Experts of a small language model.
Size: 12 layers, width 128, vocabulary 4565, 4.05M parameters.
Experts: 12 experts in each of 6 layers, 48 SwiGLU neurons an expert, 2 picks a token, a sigmoid router, a shared expert of 128 neurons.
Training: 309M tokens, 4722 steps.
Below are experts of layer 6 (counted from 0) of a mixture-of-experts language model. Rows are named gate (a neuron's input weights, with its number), up (a neuron's input weights, with its number) and show model dimensions 0-63. Each number is 128 + 32 x the weight over its row's rms, rounded and kept within 0 to 255. Numbers have three digits each.
Before each expert's rows: "gets" lists some tokens that make up at least twice as much of what it gets as of all text. This comes from a sample of Wikipedia text that the model never trained on. Tokens count by the router's weight.

# expert 7
gets: "0", "9", "8", "1", "7", "6"
gate13:093139128194220125164117146073100122127136127112131109144119109139103159141114152147143183106096145096123117085080109114140125146120149148144118146127140055100123085026168158170081115125087107
up13:099141091149146150113106138100091172092139188089164172130075090131083134100117132157119218091130127130138094164091114126105106090096140066113099134139170170177097122105132152156155096122106113
gate14:077095152136154097178106092147130179101185094160114127110172118131130158174133108138117179147117152115085118100071163200179151127148117087118122125153092145191116075086101122162076186129134124
up14:099070129106110083104148213132120137141138099120128091110110155097053073055104106097144192148165092204151098149076130111112124101108107115097113140154161147136117093096109122161108127115166128

# expert 9
gets: " |", " |\n", "\n", "ed", "ing", "|"
gate7:144094150123121154169086123071098098123075094149132158092187140157084102062097095177160138114110125117147128167119145151119173121149157104062086116124053146090133169107080131122119170159065155
up7:161112098111106118189119115176187120210167176170177116119110114115150150104121113104138115135108140121133090159131126136146113168094123098194136076101154085103155141139112122134138125142149081
gate8:143182095111141151188115114166154129122076168095090148099131143097111112136099090109181143099121169107062119090122054176117093101135120097086127133112122155128093152125158112053157200119090144
up8:136210138144119153092185153134119104162132131169165090122081167092135139122108178108144118160120126168165175178109193087152175122130102122189150127098163095141138096149077186124131090064202101

# expert 6
gets: " ", " a", " his", " A", " P", " C"
gate13:097173166168073135140114131220121110169131089129130080138175140161144129115099090079163135155100132176127105148105089142120108087147130142071138095115175146134178134149091073133110162098127145
up13:153100111143098107093124078150109096069187123144130136174175133156142185118140161172146105167107046165119102113126122163172161165131126116155091120094155115168108129138060119122135137137146083
gate14:071161118163160084169113170153138110178143128083129120194152138133147100115149116120171145155104082173097107180175179199163135159097202131148138104170125060148092151139114186156118126143120097
up14:118119096111128128198126148142096147109113095145141155085105180148132068102168151074074099129147088083075149063165076149084129091151129082154102122096116150157077202123137113056135139149123138

# expert 8
gets: " the", "a", " The", "i", "al", "ing"
gate10:133127161108123208117161137108099106135121145137123107068085128093108085149094101131154183093103170126147191146102178079157103111124134130121127106100153086131130146074146127134158062120071090
up10:121119093136209084051145096131104148153123141120110074149108111170086091138122098182124132127091084125131170106130120111121125136188187086136066117080142064132120088042151142156166138116115067
gate11:101133097144176107112126149115044198160131102188190137180160142153124086099145167197133068154087126104083119137104132144078184183153166081123153101124111108150168184077146095132133112190114093
up11:128127101171141142105166140132194097163103134054143110104104138096062075089085106075150170175124156112160124104132121118166117141087104155123103138178113153077127116114147157091108082160091117

# expert 4
gets: " |\n", ".", "a", "ar", "h", "\n"
gate13:097150125149113170178164104098108103094153136170160095146154131115116086141091124169146091135170129064128115153142134146161089146146145113174094094147128120133100135144043135104110151138150139
up13:135145140111152119159118140127114156106121158092098101109169117186104157123086176168124108108059105084134127126138066057184107096200159131117183108120125166161179182059066067113085129110128165
gate14:163152135121120105115156194127100192073100132105104116130073082067121062057145123164118106114123156142109161137110146039140093119133119174142061136132133149120152100076131092119079080118176132
up14:197047123118168123102124122181132059129149129099102143104172102156162122087118155172128104129096119138151115146123098148158139094181171185123127124164126115064124129103144154093104147129107171

# expert 5
gets: " |", " F", " S", " G", " H", "z"
gate13:113178113129122098081139116201100099171171081119154088098132150061167120091137127110147122128112114181094151073080159183116122114139138162123119155127110103139138142091119151134084203156136079
up13:127140145162169098060090178114164190181097067129130128149116122170123124134170146154105098162094085156166117111177135161124157137081096108110110114181073152196123127100096180078128178133128136
gate14:122135105124138139129087101091090061214120098099071141120164151142198121099099115125186115140089170115108132132098094117197110124138206143079094103128095084125195110135108118120092136100167120
up14:215139124104146181123081175090115112111151149107168116132171185141098117169112180117151111134113209134157137116121078117156090118154173082154125175129121122107135152211156149164102087122157097

# expert 10
gets: ",", " |", " of", " and", ":", ";"
gate10:087140155088154097092147118111105121153165133075058130093150153106119095139187098149203177064072079163183150097104128133114158136058082144183171166144172100128156117135118110133055139093108134
up10:181131082134119141112148169122187135163074146173128097152112066148064155134110204127096169136165172182106158105149124099085094150136107179162119132160128090119111148142145134099133136170119127
gate11:135187115126142106156094134100080122136057135130101095134131107118107124091196122140175132083131129152121103083145109137149137138122139118165135123181080058161135126136112159107073144164148115
up11:071137138138123133162185106060188185149146101126196150183141154153166157191179101182075172121130137113173066154120118117121124082102128132118108172141097119096102136091110172179139136170121184

# expert 0
gets: "0", "1", "-", "7", "5", "6"
gate13:106163131100150122184112154134140146160077163081115121134117093137097172144149142119167109097116151172162105145117107097128105091113118092103148115139146078073137161106129124152110117133057101
up13:160149124118165163142147096072126142160082120143163113134135154090178152113163148117109114123176186131165052148152130112143117183124057104117158076149070150170109117187149143097165097160185131
gate14:141113130217155103204117122132130092154177111099161166130132199108110129175096099117141085158087122181142113176107143107173153086058150136151139173120136130106122121077144192101156169084120131
up14:123064079161119111135152063091145093155178066169165128109150141116085167175133062136174202093165143063098118152125165150168133108133140106105144162135074155152103130121161142070135077130141112